config.yaml
num_hidden_layers: 14
d_expert: 192
hidden_act: "squared_relu"
moe_layers: [0, 1, 2, 3, 4, 5, 6, 7, 8, 9, 10, 11, 12, 13]
router_score: "softmax"
routed_scale: 1.73
balance_loss: 0.000298
norm_eps: 1e-06
optimizer: "soap_variant"
max_seq_len: 512
Below are experts of layer 5 (counted from 0) of a mixture-of-experts language model. Rows are named router (the router's row for the expert), up (a neuron's input weights, with its number) and show model dimensions 0-159. Each number is 128 + 32 x the weight over its row's rms, rounded and kept within 0 to 255. Numbers have three digits each.
After each expert's rows: a language model's description of what the expert responds to. This comes from a sample of Wikipedia text that the model never trained on.

# expert 17
router:127144096142132114128154119146161105121150078079153176134146112153104149081105139171099116154171103075092169107162143132175127150125141163053106162157100141119116097175091089094141088155146106114138160090177109100071156107137074168103090103097156102167144129081164118151089119154112138121181211166112089111109097098142145173144138145115083123088056098092055094081144102130123111135092109160177148192157088117153104079136093136102074089111096184118173164135151081089080165146097126
up0:132165102108139127091093176118143046113095123130099159120131148135150101129136115072092155118161112097181149128104108152121111152079092164166159146157178140075163155116113127139152085096113154069185121159130122075100152083079132137121087081076132120092104161122096099208125083046124140110103107100093137075121122127096122168133081162122119152183140200141101147074127155106133131116061086141192151190114120123229132117117102124143107134144077100119109162103161145079090162107129129
up1:141072093084103125111175066169182099121125174149112148142120156119170147126090126131108139118118142107170098109170159120154129122119119141122138111127106110102096170104057141107147138117112074147138121110198173104073141115133119160115104158143119104186054096097169079096171099167173136098174175131162129150131126135082110084135164075148121068065073120088146138105179143080139099079136064172137087209162125146146184111160119150136114125155091158140163105087146205135091121077119126
Single consonant letters or clusters starting a word or mid-word syllable, mostly l, T, t, fl, Tr, as in Qing-l-onghu, over-l-ooking.

# expert 43
router:174136175114097069112144093179138127138138098104185184099155121142131163092110129163127131161122067098095145099171148134157162140153123144090106178136100162069117123171142131107115130167177086228176150103165085087110145090168087192094080113104121120174197132119115144155119062187142064149149142187112136113107105125116156151146089191079113129135103088121137086112134099116097092166120129139138138119154102091135105123161078150107088098115124172096133172121174103129141175195091126
up0:132066078128153144107140135130088073065201080117170153132178092167109129147186133131138090145140116095147099073093142152145103133089191130113131142155126146173089129066074156099077116064051118149142181103127137164072120100083173115097107103129148155111145137118169087097132106128158187145124104177113095115120111134092141086097181089141121082172095152200118153102127110097140140140137132155119128157168130142151165138169120238164145162121166166128144106132144171129127134144114177
up1:111102147112130105150128175087157127114139197198106124156154136138117146119132126085115118152103127109059094102104178138143101173123129127144126091139164135124123120117174121085178164120133111190081128146103174101089093099170097129130174145076143095166115123095115119156194125128046174191132142128125052122175117114111172139142120096192105153086074098140121113099178124096126054132146104114111117116140085111067085113124151145172176065186124075171096137138041114102136143165132096
Past-tense verbs and participles after a subject or was, e.g. established, selected, held, introduced, named, finished, reached.

# expert 63
router:161165184133063119103166120138174125110184111088165132106146106143103153116110173168130148160187129100108137098148167129154176129137143154090106148138080148073069111155109104105152067137148137144162122083124113085085158121146105176088051102085156086154153131083157132140081100148121076147153145163101099128116083096144148152169109172102112102067128123087089120054134125156128071149099110178150158185191119106172120126148111177092091039155109165089161163144140108099107118155104134
up0:138170079093166130160098117124132131155163087096185130154097121120125079131137123109088140122170147142139154115085180115094149144095111152090100105149082120107141183080183060134162088125062130173171139131106163155088126140158132144101114192130157155129153102118124110199090153185094145146137139131081171151226165117135143118102131178152152130123151178086077103111166087162201144153119090157128144137139163124172057174121116111165140067135120096081192114140124067163160123146108138
up1:119085173152085131181145143124095157128155186167144139157184136145083183135098141117152123213120120118144118128088143127159171114158141182129114107143102128134105136137182155112130064095166119136167094070123118094112126212109137043140125145138185101166130124080146096149193195159118150077124117119139143153093102128068117129179126152060098108136156150142093114118111124148152125116143112148133174158160150066114151146146156153121138092156156133194137147044172125103072172095092180
The words a, an, one and a capital A opening a line, cell or abbreviation, often in sports text, as in AP Poll, Triple-A, AAFC.

# expert 53
router:143169121139114098065163131138151107083147129106128191118131102160138174126070152134088118167130122114115129103140141099176127129168121182095114146152117130112093089175090088061146109163130095174144156124153104088086155124157102168118059106105144087184191156102138145182124111120143121158145183148104134055043055111158161132169111149119120113119089104121104091082195099151081108152076091143186162181140110110195090138147091170112107096118095174068148152134133127118133136157153141
up0:124145120104144075117134105074160107094140075099096136126162112164206161138070148076156103140096123138133120128074141110152081128113121154101150131176159150121167108088089147008156109074086125125125137174119132077079089093135106106107087116143150103185122111131114177189121156118173082154054101123126128130130121112113151075104149158096103108123143081169131203046148145106098117129071134138167116150167097118154080108103096149125144125181082160073116112155143153151141107123145176
up1:172149109137127115173129120121128134094136134093085055086133041126092084145139145123107043148146144126130070097195128110141100107079074163104128099111156166130112151154040144115155115145092164095092185147186119107166107127118062154178087157137162164122103153102145147114177141121100144077077158119119115123071067134079123166132108126146127142086114085167101150085168122122116133229067100119148119145135129126093090149130095116108130098146113139078102181150130167134121157145167135
Middle or initial stem pieces of Latinate words before suffixes like -ation or -ity, such as theat-ric-al, rec-, sc-, ident-, architect-.

# expert 49
router:139140131160106104132165126178151117131179131077179121097121115099109134128116141133096129141160090083089130112135157081136147143147086187063107179147142108100128110184060100071120096153134119134134130142167104052070139102184115166107100108084140089176127146120207182139114129102136130172153133161095101106126074089127153157134038130142058123164088032126126108115164106125109115139084136182145174173143119058120101124126118156110123121085093108104175149130165105104088132175099097
up0:123132165138124115155091137117140080108134104151103138104137097092083194112106129142160150196143094138124155046126126125189146106138150163101137135117143097131108102130100186124114158114085135137150119183139081114182126069164141149119117120179074180164123150106154063108088141082144147106153085079100120148096096085067111082156086144107096127155107116137158113136058196086121140193160132156155168150054154100110121140124137088111105170137157183122080112145170051075119084150164158
up1:046136166162100094137109143151181123115099096151119114125089143113130140148149145184097143095158132043143152131178105097193137172095112169146069191191096139176149163121094095144140071160123142130159124123171129148081093081112156095106169195121086168138079161085182133146109135094122126116123116122155122159115151114081108116122117151065138130179143069177183094173083144127113104082138119085131160160168168147126134136147141100148182120143112106114103109067147134080090170106127193
The preposition of in titles and phrases such as Tales of, A Game of, end of the, plus quantifiers like some, most, only, many.

# expert 36
router:145148156144111079113198103145152124137141089132147146050155130110126144130098155138095180150130150086061122121141180096134164148153081166115149134170113134066097067182073110119095102150143126147145167122168126077071185107138107172101039121090137101139158156104151130154090102166106077143141139122104071098100098128148157139131083127123088085146094121095125107110151112123132109150082087177140162127182098074193122111143094170106121100166088185089137157166175055100127143135096093
up0:119185092169118093100126167134106084096145122106127102177123134111108141124128086143170134100156128075134121074138094162162118103171189125138200134135110145108118130137115073086151103130144131131185155128145186125096168139171142129143102145136112201069155094079130161100151158143152128134108055053127139175195158187131161103154124130088149100079078085159096150072165108127120145174079136160154109106163133089108090214109122144128133167110172164097097153053166167118148113116136095
up1:146180112149154079147168135159110135159177121150053152109123127089128141112107117127155153098116093131135081110189175168138155108104065149169163180098134145103095133167115116137113135113168116109096146122127118128077116072114121166148149209112153112115158029121146146130147144132155136089139117156130123060109196205123113114122146134092110125114158132165125097113191068109161090176081128221163169105137210113110188112149125165167143153134086163153118182079125133141119101117122145
Articles and possessive determiners before a noun, such as the, his, their, its, 's, especially after verbs like saving the.

# expert 57
router:132147152170124089107172139139154111109163104130169145078149106118118179125076153172117118180139110103061147111141160083142133148154095169109097159129103137126095084143057087123119108172150089165138132092171117076099170107139073154108117092115137108161135152088131147193098113142109089162155141130087091114096094125182155148138111209111096110106107110117096113087159122190105102154025103179137142140157074088178116101143100164061112100139122182083197149129178117104117111169094129
up0:109144205132144127158061115125126107128114199145142156080143106147112152176136088153122106147146127107117170090164118021087103120168102107149108146124121099136118136158078134089099137146063151110117138125154231114156091148119146150171109167125178169163108131160128152185132097158104140146167097119096124109103084142139139102084117126155105157100103181116075167110161095143135150225071092109082175085117137119185148094134141039077132103130119178129160126124124099150119145101122119
up1:118109166085106117165146133173138122161179142148215152094116119084144105133093146189156098157150143164119086075151080118115140180158144167112105095092096138144103096104069178163160113160122102171164116157194167112139104118088137093082129069182155105157149133141084175094153166123150128094127171113150126124111065136166128087136138098091090147159121097118163169136159142156109083133116212195090102111128202169162138192122104110098089122134148108051135133095152121136130136125075122
Opening one- to three-letter pieces of a lowercase word split by the tokenizer after a, his, the, such as m in mouse, ass in assist.

# expert 42
router:155129133160119103106177101132176107127155103117156156128138044135118168144084180131083131171147042100091128120162155107172139150164085165094151135142095166087097087147114072100109107137140104148170173117153096118105160118137098171116077108069168093163129164119120136200110095135121134176162147173106113105118125118181173142134100162108060110096133109121047125120200099128135132168140102148135161155175110137183114147139135140122085133160066117099202141160167084121111179183089115
up0:091145115131107154107110139130175155088165133108145086143080101152174179094157085130128142179095139175142167132135152148151161144105101167118094060065167144142150115050114122095126107118091107126110104070093119122153114094157087175166097137130148137150121153073173186058131119129078111073126181146138115159088187136138201126091157177094080149101140123134156189131142075105124103127187117100095122099146086107170059120101140151209128124130121197151092114116151085144116097143124138
up1:148156106125100146063119153152110100100135131097060122114097160142129214139131126091088129160133129118163106171118195075109110062117144184126157108072075134090102073115143115094127141179154106093133119116144150139140137096096143139092205191108118089090130120122117126130116175093177114168134114122114206114112104119185150117116150198104171082123176113147112165145132100138165139184130118113094117119130106129130168178190074128154092117189185126156150100036170111117094145124139104
Conjunctions and list commas joining items or clauses, such as and, or, ", but", &, "as well as".

# expert 51
router:144136143176097094105154139193183126137109108118177140074137116151103148123100156143072088154167078092100136109137155077154148174148120142123122132197119181125082066173113122107139076144165110150155168074145109095075151122133122163119142088125162097133164167079168186137104093120057088203129134166081108109097116131151152173177096179110093110146107102109059122091138075189127120171096143151149171157174116091141091127161076136116092125148106138121129156174147092124122158097072119
up0:048168139111108098137066115130197092125124125178166171015155110159150133104104155076090075089110142127118122119124101107121112136211137157138149116140123140138082114100171137094117158151096114116121195128164111139112170069129140180121163128117075157168131089133134145101128098095102163097159075190134113173127111122110111123125145157137094127166126149127111130152175138130193126131124102154071154148185153095122085177088108105104154101125166109104152166091133111045202130091128167
up1:149129165144163131103105119096112172099141110100115144083124166214120138121107122123139110084150085146184151096113092066163187140093098144074155134129107078147118121155152121139105173143201130091103141172116139138151190153097091143124140135162071101213168084112043141153139106120131098133102140119079165101120105188136080111146107131149101133123174067157181147180154088121157131074132098131082121146118114180097094085123155143118159132166034144102131121143123106117097143106133055
Adverbs ending in -ly plus also, not, still, and pronouns like he, it, that, which that begin or continue clauses, such as finally, suddenly.

# expert 58
router:149134110157139088051165089160157121109154090098134188124148087138093211110081129147102088170143124118115143114162181101154152169162116165090106141150107126125112060131086085109136118158135121105138123102152074098112149116151094160093043124104117109163133181136134169131087084140123080143164146113089101081088087103160157157140103151108077083096101099092131089055159108164097088148111089162217168134138089084161120107147110148114120108142095085096166170119132089102148115192148108
up0:129123126103171128145129104139120124087177089142099158130162155152112130106113143169102149120119107120067128113168109197120121073137078128128131084136128170111157083146233100190213127139139100196142154137145161133128121130126152085168103098082186113105192147191106079155104114101180114086159112103141088175122107114103107134136097179099153103065114074140170215093160179121140115105139153131113131143078202126139152106177114105124122082148115121117142165126117094087120134157142072
up1:076077184123118168119127143141110078119136087104087146101065080125138141108134157115088151090122106144169126111146166082135138149151145120125100113074107134147119093133062186091092156160109131159125113122178186136113125095093097162116126134149130142083090099122061141162077165162104069104129125131104094106117125107159145158151086097110156132097170161104111099091113097121137126130082119187150132127046175159107133203097088115211060081107125126177206093147129132120136043115121136
Word pieces with p or c inside words, such as p in Shipping and perpetuated, rac in \frac, c in forcing.

# expert 55
router:123170147134104079118160052164157109132118102087164164092155099114144148130135150154109159150125105111100154105170152075139142143139146160095132199195113166112108106155114094113147110187165106185185147123158126076105146093170097168102110106115157096143123155116145161136110099226097106158130172203103097090110115109165152156135112144098126095151125112121087093119137110156129115208113114160125155122155109044147111122155029132109096101135110178119128140157179091094118161212117133
up0:120146125141130120151161156140161126097102081066130094047116114106158132149126059123132168187104131174166177093121073070129138095168169169117160148118127148115131144105129143123154103117179125126147163127114134123150172105144198129106107146132085155064160120127139139083098115153126111135126130161102103121108177154148167176117174164107070167090087092150126049094116113110195104139146168098157151089127072065110098161108094191067147139106126149129093055143217146134156102105135096
up1:158202099162122146167186066153129098197168104117123135119098114158148117141147070107128179056101076112077159162123124086193139183114114114122127182127128136094098122105102154175093120135190105199118109177140132096103161175103122168120090148106172144127129096151098151045117110165115143123085122127172137115106073104127120143109112160141130104086122089153091102138134143153101119109158157148108061121182136065177151117145067205120140097103123149138082125090131118109188141112107156
Suffix pieces completing abstract nouns and verbs in expository prose, like -ation, -ing, -ed, -ions, e.g. explanation, attained, violations, projects.

# expert 60
router:140132165142061114105136123162164086124153100084182131148131130130105140144115157144088136176150115073079120121125145100127151152136088162059106174166103124114130086163062110110167073120177089175176154079135089107086127106130112160112127093097139107167111140083173170154102062135105073120168158178098117116100109113201139141148067191103091076164112094089077095105144098142122058170103115120149144163138104110140103106136120139103096083108126162116174155132148062099160150126065087
up0:100137119097116145082109112078119166116088146181153121139134112096106168122154089160153124122149136104127136168165115102107177080064131156086085128126160147102079152153168131067082113105097106169177136119146166144111200104093070125143120094132155135198132155106120168141157138081070158097121118167091167115093113187193099015107117135096129159188138141140152114134170098101174161123066084162153154145179118129086154090152162138073129114120114104100144089150120142101180096118138173
up1:094076160132129144090108174064131097108144137125142161098161083172109096094123096128138077118123158159106057081141124111143114132143106154098184164147153108107126154151136144110192105112106095107159167103103138098103153070169154158055165121088083158126114096099099130108094071041081122165085146107092127138150114166167157114160165171163129104148100101140105105097130159072122174150150105122177140116114109078147167138151089068120154109105153163171073080081143148093089173125122207
Quantity words and number words after articles or verbs, like two, one, all, some, most, both, only, also.

# expert 31
router:183129161162068101099135083127162053133138110100143148139141086133100160136061143151134123165147108108097153130142136052154143141137069120091128131174097149100098106136051097078064107127154126146154165113163078108087173074160087149120077101042165099166126157132131145191099126168129133155159163161104135110121118093150174137151111149112082098129121110124097137099200077147122132162126106168149178135180112098187125131155131115098092096150069109109156140170149089060124125178110117
up0:147138195178125105139181130127167174188127179136104128096107130086110135170160195083154129143131076095066131160127112176091091060129148087129083152148148105107115100104089103095188072139154101108098095109089064126074170158136091168189080077153166111156104119128156113141140110151138145112117116129135096107129127163099122055131065147096174061183156153154098129076113132151140152116129120134145102161116106145077126139125120102139131152107093096091185112121183110152182061125118112
up1:143178145086143075127154172093101084096117147124105176112126101106139120097206112121137171138083158060123107119114119171164137125124155121120109112151105133163171091099131132158104167172093107126145194155141189111091124227139135191115184148167132163195164146114105105148146183142127123159139120101148121107135046127112151148166130105113137110088171110109133155077181181155183079114141139093184125098092149114187118182118130093112140087150189128136089082154103149124063134122096106
Commas and and between list items, clauses, and names, including thousands separators like 300,000 and comma-plus-capital pieces like , M.